config.toml
experts_per_token = 4
d_expert = 64
d_shared_expert = 256
normalize_top_k = true
n_groups = 8
groups_per_token = 2
norm_place = "pre"
decay_fraction = 0.835
train_tokens = 462400000
Below are experts of layer 17 (counted from 0) of a mixture-of-experts language model. Rows are named router (the router's row for the expert), down (a neuron's output weights, with its number) and show model dimensions 0-95. Each number is 128 + 32 x the weight over its row's rms, rounded and kept within 0 to 255. Numbers have three digits each.
After each expert's rows: a language model's description of what the expert responds to. This comes from a sample of Wikipedia text that the model never trained on.

# expert 11
router:138108127133185140119135129158132127135129100104146096116149116170122134120154180114134076072117136166115161167141122136147148120135170116091136110137145166121129110162176141012190128127074101182088101120098151109109151131140080096182118154080169134145152152067085091082057159114140107123
down0:143162104119134115096120123155104037170149137082105107125092161179143169114191144143127143164107112098134139183116127186149133090090187169152038155102122101105175179092133154156122081062154117131140092139085102141130114126157189114137093146138090140132156146171105038140163201150133155078
down1:078096123095120109158173164107086118131070141062191127146130088152146096099162150183151069192123096154115124117094168130122085133162123124158118111166110112115097136149098182159126135175092157089133115148126167153171153076075132171126109161112125172168142125057125135127118098094115097124
down2:116086133083095202124114123062202167071168160132087131099087141161155152133122131149115107135153100130132090123128152136108141161139157126119091139090169068158087163133140103126154156148119106127085102088124160196184135154098101154066067114076173190177120054073159153099131084123059133118
down3:146137228169128100136140112140142134137111071085119112164179122148116082092104130161128200160113101128100212199111146080085101108149147141172164172091139073150151024146099159096138136179102130125126157127106093103163091089152172160119135148136163090111107166124131112110093121026169142130
down4:207139089184139190135190093145035125128173088106095106123214134101096158119103141139157144127164114171090147076213107153105102082106134113131077161145200185171135100155166075145153104130098096129153083095115127154101055154119102129138152132086126101172152156143113140126142171136157164147
down5:161170122163108116137114129124133135073137134054157155131130113089173143183164142153161131149119154173122068109115167159093136216110096171091134102138140054053121152101098131123168154086085100172135073133125112150090131090110098148146107091070158071081142108109180108131148122110142102150
down6:172115129125110105120160170095088100134117110190146093116086078147152176112133181194158178173125154141115100090139096141075136089118128112153103150107112120115134166093127087135133114128088152141071142135081103116136114169200089138136101050134066158069127157138042192114136129162087163141
down7:172082154123087121148131086069124108140164161092130162131145136125141170110127185135170148144114070113091091088102090115078124112117143154078116121131153156133119164077103049152121134071151157224154115108145169120111196152104131128203186130114132148100164126134121079076163117094117118140
down8:105116103168194102089153136132094166107133076111192166073128138101149095121116173133138133174130120158112136155102168100146155082088091075125091152141092139130128084170124180193132114080180152170142162134105125177126065176106097148122159104129131130125139118167099104123135060102138158132
down9:169141143076110152133126053147168180153122162204132163130076090164186162036095055135130127102185056085044134202158116111166135135141134117124207111164111171148109113133182200114153154157116146124070174122100129100096128103107093184129142113166112134105133178055119167107109113115135120129
down10:128048119077166088108158148145150128161153087103123084108197110156104052087100137131126136068088067121157106139212133147134167119171113112154096091144120087111110133056114189169139146095186117146123191153128137124153087116092130128070138119179114085155159144096081130088096137122158111110
down11:151094108094140126109097096165154110065123073105129068108123140166110099094116139194141157150095117113064131110136173082088089134095118111174128109144078113105104154107186148113201156175127123151104126070122101123128145152149130134078139167091158108118225177122104095181107059077136128060
down12:116167128158088131103080147045150175173145195150168112156127148059127161152137161097099165059088117100142208182151086101195058095124110134157082126102113147131186145157117138097152087142135168115168165124134179102169104120140152156131098088139134110089093120138142165120107150168146123122
down13:171134150111119121149148160092128153125089158151173150158110109119125166116106120065115145161099146111107137169157141155129120130123126081134188139152118164091171132145158116126060136126135175143098111101126107107147174099047129135099179181113229107145182149150104129074074112088123178091
down14:130108174084104168151161128138084141131103109146150133093168160168138096146129153197176123205105161136174115125068158157171130120132105090149125149190185129080045121148048106108095156113107078108130077096149148179154171091124150146109106146129099144118158089162138114193060096150110138168
down15:131100135151140150104118123117121138156121157122110132106090128089113154188142148113146159188143155099141159145070110145149128143076124090138170128074115118121126088148172169137134143120193196134156094109077121173114114179145164127093160139118124109164079127087164047065140086128127185155
Description: Census nouns and there. Nouns and pronouns after was/were/the, especially in census prose: "res" in residing, age, years, population, land, plus there and it.

# expert 23
router:145099140194104064204201095121096126132167147134112110146106182120174102105123121119143166183172151120118151199082106163057120132191135179106123108137140081139148097130094079092135116110102107088122185099167129149117131137081111131188061172113151122071163166164132110135134082134087154136
down0:147086152138121139168149177136133101066113074157142115121100155122104170108095090135099129130100178074102084106101181126140163123111227119107109171188109187134124141168139139193119099094164170119124152117145132102119062144166123113109118101084052143105162145091130185113084244132137144141
down1:134135158113078116118092113129172072177142101141132154149107122130101111135114133105142167119132137136159143119107142141076081163158156061187095140118095151119135121137101141107157128118141143130120069178094134153201083084156157178102219141118166105112141090146120113109151096123152109072
down2:146139185126133143076161105122085096112116129120092148084146098147094118194091108174181157126081159140125168106140077090176134018173094109117183104107138108132179132127115102095154120134137089152194111155186127122128124132107136120126144137142112159123180087118115119176172000132098134124
down3:124141074123111132134137112083120160166136098156096126163110126138189129138090162154133173110091175101139058165138198180071157115079162122099105208149157102136107064081176140068202061152098095080170091143201100106150129120149112181072130128108088141075090148123116130121103075122152156148
down4:117097118121090173097156152164092134116151060143166057103162145122123123127188099142116106182068154107139140069128117108142152128040157082084152162122141114159134167234061162171114139114104140132152129178110127082152147108148132108112091088110120126140153144094112106096140255131155187130
down5:096108137120142127131103104099196152070154129205143109096094143122102097155118109098162166201038073120078087050120123131111141126104051127089255168114098149074140152073142125104086075147163110117154144140148125125126095139174154139124158126124110182126150132112129110129136034115095075119
down6:117097171081079101152093165144077128115155167157168090131183124129165135125174189113180108088101160128177129147186137075158142147144096109124074116096094035172057102111147104118156083152159129125166138131121100174118063090122150118119109091105163107136094115124147100152147000182167142132
down7:106171101115130145133126117139159174080106184151172174092132115099122162135135122128107084112087113177157112152138119145115131121093110037114255125121183102124135100120125176129114100173146146133146125147144163094132168137132079092098180121195106116155113064109154105092115217113142082110
down8:136135139133146104135172156115159138130139107125103114103112098121070152130102127113143166130125128075165116123109122112083144103105133149095096133070104139169133075000104091113146167171176130110093135139149079120106062107098108157112105116143149135143094132118098151129092000092149134125
down9:171167114111112115166101114171160140085099151157105131094095125141118132130205125097111073115125132093114152139184195154112131115143188146156100147141152104096077124023112090109165161137123122115145133106175139166124144124129108146094121136098128131126128073135150169133126000148172161094
down10:196100176092116173125123062117073162167129175179102168072159158180085131200128122123142149104146117135119171117090091093174137124134071172173208121138174129116133053043083129139080120122105117129130062148143143120089161113132136094134155147093074115157115178156142123146144021158105140144
down11:118125090110120205132076147090111099098152109094131133143075182121102117188091135154129104150108074103116161101165087115149108123062128144116184144167171108135157204118100129123150103170143067145132139134135097118165142164167173122138090032037125147130113142109101084161143100054085115130
down12:134128135185114159134104111102094122105104166129147154124151147096107116151127143098073155136145068124115050117130117149119126167151111106056077089075064169129111239021137155133114167084110164047136138085125167137131162100131110120118141177136135122173108151137165138166098000099125101113
down13:107157074143125158099129201141153129134157109118112151115120172121169170080199124119134141119154118144112104128061168127085140189180111092135096166086162185136133051176128151135129079109111078149103149128083134120151110154098157117158129131152140107082112135179137135133071116158149134128
down14:098141145133134155124121103056146152135149165174132105121128123147122102130145119121162150139118153097126098125099121168083135144112133141147187090103090103151140020027145109128179144170155087119112113133116103124143094137100154160116155128184114126143123158146117072136135000124120098116
down15:147070144145110120127140119094163147134132133135125152084109118142092110131121071103144145122132130135158095131106149131112146102143134099131113112116067020155172056038139154120120110115147101120121130181143122188079116147100106124118135105122083131143123110170131114114113000141159058154
Description: Markdown section structure. Line breaks, blank lines and equals signs of section headings and table rows, especially in election results and succession boxes (==Charts==, "Succeeded by").

# expert 44
router:070066109120158134108208122153145126127115115129089130112147138140152141186092151075115099142164138164137145127169112161122179192088140136129122145129111135131136151131149161132102122114105164138130105103141130171087137151128075121100130108117127136123172176189128114125141064115155075158
down0:108166161112138175078101142081040145125106145136091186157090058129149099052128048167164141166119162160114102174114139206119125092099130100141161104146172103167130126178185084126108078152120118126088178161116153154098164131121114095062146129136148098161058123098097159133158237169109149204
down1:162192195120131187175090087088103086094173118163139163157098158121121106096128136101125138066132086145150171098168084106108113139153113151156118118173076148146112137114103064162120106086054105095152155139167148099046133041117099103120129124172022135139113149101212135148137142144133094095
down2:121087135124113126132148091040153150122161163141157180092129122120108135113103169170195152070092095174119120105129099130079152156087195161070104180105115108104147073058161197139166127148101118109159119136164168165133180114116128143091174154089112117131139140104109079171184127129142084095
down3:099162175090103088141149094139192172103081137118166142101097047170098105068079087121130164094108102140129093179162199099157107090125191130099183106137169059192141140161134138172122116100130103154154151105193111179172167110152147102102170140133110159102123094169088090147121183157147172161
down4:136100104132152131084079073098139202124106114081156143139063078130117137149129131185113135180118131125177158169145105088142082057190124140109099110128179126125156120146144144178094185112201136117129120103141120118108122112130130164089120079125079129252125121093102069108080076135146167098
down5:160104123119056097069129114111164099098096142158079141156109182127090155101124120120085127120146123113113168132093126156175089131126137132154192127160076119159207041139081065128067094128195152121151148101143115089124156128151179164076124124136176114087175145109104147160135202149175202141
down6:114161062124135095112114143082141149105042123130144113141118087125080103109172086089111156151118114165098127113124132081173135071142143148086161105057149146126112212159102124128084136078189138106134105116125168144150170179105153123155119082132142151088134088092133143127135130136120114137
down7:114080121106112105019148166149115113105127119109131146115156127131183116187150143104112068136091140094097074147131077131146149146117143119130103073123081123124093154106094138190138145103124125183163178162108107129146115126125080109176153104090176162133142135121099130131086036193118168089
down8:090126149096085123127151148156169177157146167112143078128095154125152149208104118101163123105119139118087160123208138112121126089109159090171004112102061070206142136121133098148219113104197147150105113133153133140146128183136079063179105125140089116126161104166133161150146152169113132090
down9:152157090108166130074126130151144100150121130125083136129160058125144121105135078081188158122143152115099139108157107095126074114110143170116188118097177127176111099161125087175116105081153130097129186063170097125194174127136112151167136142126163024124091029128121132098083134144092165080
down10:112124155226148091150116109124089133074172115143080112081062140074060128092132044091121144162143128077112107092104113144141137072082145131154165179125130143186091102104120095132162119103117083175130053111138138134148160149063157162101125091137096135168143113132147117168121172115106133102
down11:114167171113149096148170137106062184073121115169093167124153097181096090176085131110130112111107132110172156122116127129178098128071129160100087120167132150137152101084131151128136193061101137120134048142103089130092148122175198050084170121142098106140134126112168113115159180151098087111
down12:090117160122149114095164141137127128129136135143122090131083155139135141145129134114139114105163162151129045106063122145136089126139132138153162148095112148101074122119088113105110132051110086121177057175101126123110121172134047121164081129117116122166098121152105070131114117202126173113
down13:163137112146123171149125133157138119080124132110104115142095131107103159138131149104136178123118123174141129097111171118101111126145081110082154116119098172109149145147110094138065095126197115057149118123150089075093148118144155074130120086154128072088136131088199140118148040075118103110
down14:182139118150113090074121106098170139140119130105144090134137145103130180134082178177152125112171074155141134120105109121094090111124137149134120166105120118163139007141095124123137069141129125114160151149150130143127115113093149137124087130107155160159091171151139119145087255121177132174
down15:151125094151109083085112134143154169111148113131086129144086204114129159098102133137095086130156097153135086112094123171093113119126136109119128125109129142118098203155177116157133179118176153172154091168176091153170094101176151118103153155154150119110144142160116136163052142113083173198
Description: Place and origin prepositions. Prepositions and commas preceding US places, districts and institutions: from the 5th district, in, at, near, attended, southern.

# expert 21
router:152115149110148146041151091109059183137140136145063123088123140103122103148106202155139146199122118143073090122155111147096182149133069093189164168154124111165147130148115116096191071168085106075163204053140137183190159092146137118090106135145120130090140138063131155124163106149057121123
down0:107111154112132135135181108125126097147138146153126131159166148173111101162123090113200187130113108152100123189062078114070124124141065141108195174142168092106165050158115068127155070159139120126148159091090165190154126115087128151127141146124082138111195129168095097163165166078098162164
down1:122105109089102168157121113126164114073096183170090120147125158098113106133169067155138124149081136131133112161137121059178127131109130111147134048113114164086133015168121135096105150136122156118147094162143124091128143145044115108096117154147124104155160140117097175117117250132115116120
down2:116129149109142156156166152131142176154125178131125125101153110131093141102181074126151129108174133168121121145103090078100127063114102098138255121082195124135134154168064111105115126119146164138160137169181083189123113090176094118129148121154120147152115091141121166134094111099128118142
down3:146126136167115124205135119106116158142140168149124095131102103142142152129144156164200171150128151176128147221098130168145135118127146124098215181128120124117161097073113120116141149079174158105086145086112074155076131146173136085108151183192125149076150105111126135090152061101107140162
down4:131129110100123126137160106170084091131156103198136153107139145113176139085105114084054116108061138120125128129116091139122153084124097105085129209168092093107118187095133064113052161150234140141148142115184160094074129148109171154192095044095107100141152092135152043113100151148121096134
down5:135120168163080088138177120132123150106120164138154112133147125106100119117138155088120100134179165163160155177100124129081137084124101126123163133088137090109093023105137135171120168154154122108154126114145110124116101091101104075182149181116078145102144112122130126139152089092091128148
down6:160183116148146137115125124124109206168105130108141210151093108127111115141128131111154143102069126193097111145102113106147111060143130130104067107141134102156114130068114117141119117110106155099130135127140053179122159099102128151082164140109187164125163115141095121195113087082080120179
down7:161109144111095145097155118113101107069163176138092126081124104125122074090153118073167133125126098148150063130185115151126107079214085153103178211115141167159143159035118085132111089159158108154141117098117117150157107150141146098149140148129190156093127052121122177119122125134079145109
down8:097145191115156090093214097096151141093099186122123144100151118142105096092114097092116095119174157173100129139085114130110108087142095183128149135156144145100132078042074160139171168170114132127164140134130142153140117147107096096098149130072148120159126146148156141148116151129114159144
down9:126113136174091148173170145201134153150125124134096097098139170101141078111124173148120073096119146130086193151133121195214172088143096137136115130151142101126114126197118204154100122164080117101113131127141083141151090122105085139142099168106120095160148203135149164145105160087160154147
down10:182069162191150096124140134160117066127158079130119167143136082126117118181124128189131150112153122086134027088131134115102133126108094141109120121109142119149106132153136191146110142151114155158164146151118128155113190192126192112153112144150102131170132139104109108108089095116112114128
down11:076163184164104146091053120136148144105176116115071153143127162168183096145103141110104132059168138086120151100141113099100088123166128132140076065118104136066120144059181081181141113108084103084114163105113077121119112150070103126109110121095153089140127149158123084134121184106159093125
down12:155095166144062155156143107124165086114152182115138120164123122103116085136128121164122119154097117148159121170141152169098165116087115123125031165136154134148100143107169121110114108108109172139162133130121127085094141180131140118099102146142094085097173163168126128110086195143164095141
down13:093122160177203153053186134084123101151153122121097110105110116121118144142144109134141123111090133073137113111190104141088110096163111130245171151137094086148055180127142096096140074094090084050160121126156133110159141143111166101103055119137123135101092153169152147076097127139132171139
down14:131169119147113146176096188111136141186099134144096141137090136098112099123146133120128114085106141148117103135170144128134139167098152174169202140158074127091171075064113130184139121063114095123118102165136059182155090113159104137150151127171164154137113102179187130185138053174098124154
down15:099143136125105126175139173142121153163136159130173109096137138065067134076129108125129126105127082112141120146109134152143123085167217132102158089142145161101141122089109088114108133140157104067105116103124083166162135170111154161136109160189090149127123182170053082037071039123113101122
Description: Paragraph breaks, time phrases. Paragraph breaks, heading equals signs and time prepositions that open sentences or clauses, such as On, In, during, until, announced.

# expert 28
router:149148161172113153170165100112100093159099107153162147135088201147128190098133085180084147133163110155127060081133151075157146174137100159118137145127113150081097133127200129140105107161166102149127164146085082092136114120131099133126182086093174072133121120120128135141119164130129136126
down0:178116179154152119147094108133093154164100141163160142100186129103149139072108029164102137108178123170127096145142127130141103162128116109118106126122124178060099108106191111088176180120198121160153146118135095093155110137180137150076147123101124162121219155107163110169114148123157140136
down1:090117103133107078109127100220178135152115097132067166137106063118062047123073103101042160130146068138129125141177182118107113122067121132116118219174106093154139101190127112144093124073097066133077085064104126148106217169107125139183128164056144132134101160089133192105100140098104200146
down2:114143089084131115142138118122181067164125154177119088123158097201084112112118127061182137072149158112129186089154159113111122144099173145092072121108126087099124127078159102157170150107159151150144185127079072141161098132109189119114192156076170071100155092126138146137098154094082108073
down3:125098146122134150191146172150124092092093072071109122122124106129098108123109121120121061148098103076114109154151190199160052093148129108199118171094090133119126082135100070128164126160141160104150123104137099116179079095155060113151085122153135151120092089057148138112086216138180098117
down4:134180138090093200088114130138188189192153143148101132106170152162110128112123135097156154145167179117114109166128110183164099105149100095159101129124136140137081177156142083141081124139053134162114095068143122147129108121164076180119173148126105136105111128167152126094153111167138088087
down5:166109127127109110180058128096164144091150130133139144115184116111107048108139112132114164055145185108134106125127078110104144098147090084176167121147135098096165145137116167165111129098137106206111177127156154081087186155132116141139106084134119179135134119127138162116124013105128115065
down6:102094098141065131096079111072161104143138127155122156160106087096125178120094165131159113090114126134173075091166132110089170144129115138191187101172152140168161116123136086171159121118048113105161133066189209126153151077114177095061128176062155149124171121125100112134146094124098146165
down7:114104133190143143138151087110128152128128105068120146089209130146125123096117190147132114181161096067161124122109123125077141070106107167169152121124145108093163126122159157176171132106104088061151124070123153081084153166130170071119105089155152080167125194114212146123145149137059144141
down8:166133133123129169121091113197153179140160075150110133100142156134124108144097125065174150159141209166138114146083101110134095150163120115140139129116159077206116140091132082054137175169105141100104045144089149185098121135107099107141114102118125080113134092174126173123179116117141097092
down9:079132161177152125150207119140118098108092160124127161101103143120083142153108090072149125101195136086150180173142079139126133124112142143131062138185109103118131142157169111144117119139163150098154130145149087106148081119130155163092193144176117144110153099160092091090104108059078157118
down10:160108094132102176097080147114136136110162109149081117085136113171143158155198086175138160154116123151148099110091146132088164154143164099096106126077131116193069147168103185119162123166127140156151182101123083115138150150117098105107100131122113031165160171132072138084075157064137135107
down11:107130077180118152110119131145093097120109215121114090123164137132132079104148170146142168125169124131128160143150115155063215114092130137109099128202117160099139172108140145102154138182149137152157141129120125143061172115089171177128095107122117078165166170096121125108123080127132108083
down12:152104163135109176133095065125169152112134111146094117155142125132104160107085108095143094086083165142169173118151082212145124094089103083112113136154116121096125123154154097144139093165096138115128086127053129142143184131146107115125159060101123118152120148119129173138134167088132144138
down13:114140112149165102115149165165099091112165128093081078122180154120100177153136120130141163132223111123170121162137106083133134136124136140181172107162121145117117095106111084114133101074150117100108074115120146180114098154096126175151086116080085091143141098139105099084153091148161094121
down14:172052141130137167145145154134150060137128093118157132122209134111100090151103077087126110109149099096115116149054128125115141068117152136150119168078143140119110130118113129125043090120110147134052070098168120139066157098147090055104119129181105109155119091093136221131093154198141099122
down15:091120151190152100104123137183166172133119142141140124124176117112102152166118142111192152120100157119157120127176158132168091133176114110118133129162076182202098200232098111091125137116138172122048159149156205176041105139079112106124157097122079151163085133116059155081070123099147076107
Description: Romance and Slavic names. Pieces of Spanish, Italian, Hungarian and Slavic personal names, often in sports tables: Pi-att-i, More-yr-a, -ić, Juan, š.

# expert 20
router:100142127072111130083075156216108180129158135101111073069148092106155090093125172165114093153134124127108093105087112120148206137174123050168088140109124183118119154210117075126115136182136119143117167110181120163186126129143136131094105127120094180138144156130112159139137165164095113098
down0:114113137140125156098169135145154149132082166140152116082122128108091124186096136108146131120075150107163106097137157109054095159142100132125000126163162122059144168122193103159124127175121144124105043221138160157132140121106135093115119154146123126172114191200115130142095109098119117105
down1:123140164074118120065121151100132171083158137127091136110129137074123159150116233132180090164117115089212139164159082161072160222104136126126143142159074126138099148112185122103169154099107108101068079117151176103128084130144087122100154146139124129148111105094124171089161093117161122159
down2:055128124129194115180156135116121126084073136081099091110148132162153158121108148108093113120167083082182052081149092141088104131082131098120165159170154138142161142085147090171160183081146130109195140153097164158143101207132198112082113105130112082175148117092174167159102111126161107123
down3:124131138130137155182124172162123124149190181140136118111117075121121192156096127127111159100080110178156141145130171105078140139172148099119117166113103200075128123098092168084145085155202142127024072151146167135187111116109096186133100082129104132129148117149060123108066127115075109184
down4:128141108126154127134036132108128128129152103148162151138096090145119133121133130081150068150150169130115158082099159086094105163159148077127126150117133156047174105099173152142135103132180212154177150116151115164107093092185124132142112133159065153118095154173132080152098092143091100087
down5:089192160146144099113179107126093066157160143155149199134126107136099141109127088087158101104071096128125113156132155113176123147152164146078140115168140128152212144161059132099162087143013123130108092140149163144123117124100122171162126131180106172132064123144154102140084118122162140083
down6:137186143117087136035137083092147133192197121141133132184144125191116092123097157133096082138130106127163130169089160106212151124148119106130169171163121117103119086077060088075178127130123096166153155096115153099076137083117166150158091095138166133120109140098032142117081127109120145164
down7:124112083144133101159104130119126117155098091080111096136088084132099070110129144121145158145120111161160126105117098102144164170133072100048063162147168098146153124175228110160146144151123065134117112133162135189158135122115131140145105135122147177106143114175092073115176111096136091119
down8:117115139198164117098082087162080132094221120140148136149132101170132166126079136110108151127113159101152033160146135102175154171121145106096117148093131168137143054065150177144138034106208134127089132068117083122144068148107106161147202130144127118133155103079153110143102110108101148182
down9:101143151147075124095129158079124141112110146167119180143158114158175071098128134129137184111158155101118134077163114063139157162083093121128255186114130178132143107135136189115091137108130197122142091128060123088136144153128174137134114157075157118146114114091137173129096069132113170174
down10:087158152161196105131089157143100156124073089066122090098175073185199114096129087156089170118152152077158149169100091112111076139102127098100183147116071145157161034084131151111110076112106183107118128099065160124100114128033140148150164148138091099151075128149120089143135141078082112134
down11:113115135090083129159158160143092145116167125145113160104077132146149127136120127127087156167099161117157116188101107077150145136118105096119157124122143097118070088185115091091146157140156117119141174155132163097150154087076138133156151156175138109112131140173135106092161102146137110101
down12:110118094145108175183159153106110103140134153154039094186148175204119131120102147103147116152092116082172153125180107113120133090117139129102126127146087144117038230134177153173139138110085129110123086153102115116111101196108099092137103155136123142105133126153149112116152088164131114071
down13:092178160187092145151193146171134181100082107091150149129151139156188061128108159110135183196100190092069115150164082113146112168087136106145160100145177112120173160143169096167091125124170184125102126110129108073143156127173132146062103130168117173137127084088135135138144092122122160126
down14:133059076075116071061079178150189133080164134112114171165171138150143116175208094103026101095119162138126184138092136117141099127146097123152106136101111104142119118130115081107135129142140145140149046122127159143109115157082113117194162042121111156144102125099126132167126167133112118118
down15:152149118112105137117063127119147145139180142137113172159113065091119105138143137152145092126056152106180109157137139212165058180128098142124065115134142114148126141108151168165113150225121122126126134124140162142152081122144131103140131112159138143113115079131044096167133132159142089110
Description: Release and event narration. Articles and prepositions in narrative about releases, episodes and interviews: on, during, the, a, released, announced, episode.

# expert 8
router:163156127086123148116104158141221095110122136142137093145073160111153076157189154133141141078060153129148129203164121112078072107114168183099155142115129148145178129149145158112121073079110070094070124107180168129157170116166154129146145137114147129166092084151112142119161163147176164076
down0:141161151126161126115090100085129103143125148103116057061119129162124127115169117101064117170126224025117077135127115099163100122160176132123083086117092097133174122080132166158135130130081150083155155089125121111136142127155104185124147181124110148099129106122131140075106177158116191150
down1:085168177182140149144159129096132137146131165166153134182099144072101145105128107160131125110198111116129186146047117150124142167135117174071189075114083071076133096083114100135109210082123122122133111082153151146124119151158149082121079089109173128075113110105108165150121087148178159079
down2:117091202044127113134168155154145108118105145130117123194153155173205113107127100066141131103105143095138164078150122111116100101150091144113060132093097109132133140126137103139112112096139086141190093087100168155128143125167123108119137139152184137160139104174157112104077085146184127181
down3:143117118129118103083102134131152060154094095137118116139114109129098178127141123107022097132124135142134178136124099150123110049125139158088089136155069175141217134193181110144087112117098226117151087112108176125111162175151102094128149129200155155129121103129186121094103160087140079139
down4:171154163076072143055109115191150109182119099106064119137117168153134130169121148184149169100103117180081116129126121165113147134108155094092125087191116154116088163119174128093179093109142112159110121107172110076149111127094138096169144198147149154102111131146148084056192048106147135178
down5:123105114087153149191121152133136147096153180176148145106106129157022138082205160081125115121168136104100094103081125098102174110082087093101123084085143204087164156168092108158153124185127125142162112153191119130114089113178131138072116121093115135118131097167156132155109107150177195162
down6:146098124125098119158145093116140102171131157111131127132127154186107140109192122157105121171163169063149123154118164141076118139099081077140135127132138043111088037143189101120115116161166150167149166094066141133144186112166148105117139148142098151172190129149160147110126107182128150142
down7:117164117167117117099140137178129102138147094107151142127187120103121113162172110131176109159141129113133068148115107135105156146115120187131104149137085096165118143134121156156150171121119131134129086128099129180114085100077176212147149134122168180135142091174160104152039163081132190141
down8:165110066141180087133145107116167126145116163126151157103149114136073121151101097119136127122106109145102128102079077074093142133137135198071130176128146118072145175120087074062118086164101133109132123148105089140128107130132197144097095150110166110142149120106143137143111136129172119124
down9:181148133141104078166158146129131088140127122158082113205158107108086104106098124108109171086218138144072142148132150140135151132126074106097100134136128116074135152068116127093080083174084140151122142134082176070137173088124131153099116120103107096083117135177091206140076112147183076143
down10:100079165175071112167062150127139104112146156148110139140157166048104068114064128168141152089201147123106103104072060195132110097164126120094142185136130170122123134121155199156084156142114069126107124122129141165129153121158176139093142090155141113120161109164137125152161079143116128144
down11:112077118073110130147122139089130134123114145172134153132160129126176070074117146125158126106129166138111109128127091146126114126138191140126144126154182125169107114099151168112097162166167125098080152163184137107118136136129181140093044113129144129104102149148090108171167127119122140153
down12:080093213111146121186070168109108145118121143101124084111103135121095137070156141105159078142107103115110080145103160117128075152121130117149125175155193134101124135054081122128101079148131183147137121127141133138071152123077146166066086142120136078125094116159101078232104074173110178158
down13:176100154052165136183117138092146122135111122091141115158098117158088125114115097128124128095084135059166167103172094134135125077173066129097062146085048101103168162071148127084119179151130131139132077093067111205115134111143093122128157142206134148155117129090181094110117124148124142125
down14:077141145100181119142118172142127162144104154175151161104185081176133106106140140117117111110101132125085124098048121148113084175117139187129193140116098159176108073134168134101172143088128088125160110127133133145133133119088147162131149052095104184154139158112138101128159094168094100146
down15:175101140070166069166136078127157142120117147141146145097136142106143147096142077144111161136142173063090103112115109169110109155092195220094135123168130142098076142065115173076141077164098159131121152113114143096098133164114149151108143157149120174112134125071105137148085080192097251112
Description: Census and common nouns. Common nouns and row-starting pipes in census, demographic and election tables: population, age, literacy, percent signs, part, water.

# expert 25
router:090160122153139137171099060054078113141126147105153123143093168092093180179112171128163098128142106153149082147064141090098108117121071075136090068138071147110100155124129166161083106107100125139132123139064121131119103163121140113196119118072123114160191158122109151129130149116128094092
down0:118086119141185141089124081134103178098183155050053172133113131144133200113154090157172146161082134115142205074128133139164115146103143123161085157119119131089192093128113106070109136162131103160179135108137140097142188156163205130116136169134079134093091138097118130122169135113122130124
down1:088130115167124107113144076096100152146117182091110229186178175161133122107109127106105129092110164105125079159103140089123179177130086127165115113143129189067107120163123121153066148047099157092123168136115147119105121176154178085092143116124106115116133168151144109135133117129099203172
down2:110166137127094138061191203147145181117140150102125143131154112144081103107054153155124139091154121168117146166187132111158122158194137156071073154103130118133129202169148141077095196136161112167128076085098117125143091070180122150150109071134151120175123078188153087102099147133094095139
down3:164076149114153090133108074075128121121122083186142110116176199065142131125173106106091107131101092135098102130140184178126123171107094129056031169117162140104084167116133117135128123130123129114116214198134129147111134137143138127159108143145157068132167098113083152145153099117107097133
down4:162164122158114107201099149163163082140138100159170121158080160165092168086121138095068147156141149106120136150132116171168145133040184194120021116194080136119123149122159119095135088165131107135096105137177199146114123220111152149164087112137132125094122142122137073106116096098156127093
down5:167088122072090208078147185098116202113104123169188127159101142127117150171146185157173144148152094144124164089131136121109146059111118106126139116134171182124085126119096118141142129107113105211182122132093113073153087109140151123073096111150164162147150137105166076119121100131146091164
down6:100169074093106092161134100177177150099117123193103088168153174081117116109108177106147158084169137155116109126085055122126099104076087088129020118161077141080055109130063137131127126185140122092073103144066124141179169134158125120166151162123152139117134103093117186147125089155124159148
down7:118184087102176108156087114134088111098164110148108119116140160126115082108105116101122184117128177073132145128156111183119144090109129171146220202173172163099176155095088151138137189149120107097158104130124126128132169149142216135095173127165161119093175140125110151127112046115123096104
down8:200159107132158134041143146188100136146138098146132146109090153050130110122088098169112190112164102090160130120111114164088127056158109158177150107175102089164112128126087144123147134128084164124118125197145142154137109150161147166144138112122100116109104095184145110138149103135085118150
down9:122116130126061083143140121115142136059091169104121074091150111149123099080156087169129115133073142117136175107056119138168149150124154085054106180114166104095204187151124114198095129137161139094089127141160144150126133165104179097111146057128087155100079106154111156048102136148136174129
down10:126134133171105091103150073134153113112071129186164138139057208077109143142155127110148107079074138160171117179117106160162148152104134146172139076130101111098190151099143140117149098099137180131075104072127077140142143162172111085138132147163138132130137147111154141197204071099117121140
down11:197133118121140103157106160143128080105169104110153086065094140112122111102142127151155204151165168119109079124176161075145218112158073141136157159137114129146080125123127101111127159139110152093171091082089112110148112203103116106112113169091121131160172155205139115117135152177120123152
down12:137166130154145153113135112119169145078148115136128112166194107188187143146162102077140149104135162086109120086097156163170127136135150136128105112100082109150098119118127122157076133132143103148185110087101075191154092146181150142107133136136124133149113169135115136121101033114134075104
down13:139082070106135048112103107122126189207074102174082168105105137153157090086087136174192094124114150146162104090115141061081150085104123116134142145180102140087128126168171126093163146141103091116170196090161115141140159099111148143103094156146184130141154179148138111145098133193114149135
down14:148091142121149113172131126170118092121155095093153068177103187127189127143156123156136095124138152187132086167177122171128162140106165123153085156102092120135099122108094153200090088053083190142107099097107117108141045159129137112140075129086098114129093132122192150166125145183144141161
down15:086096090157194122136124168089158143149085132157089113120122100117112105164168135133220101118114195148084156146140135135104119099110140112159128079132134135129173117158216139139106035099064140123142132136144081144132092116144082121163131165121154093117142131136106117131103091155099156193
Description: Place and club names. First word pieces of proper names, mostly British towns and football clubs such as Don(egal), Gill(ingham), Pres(ton), New.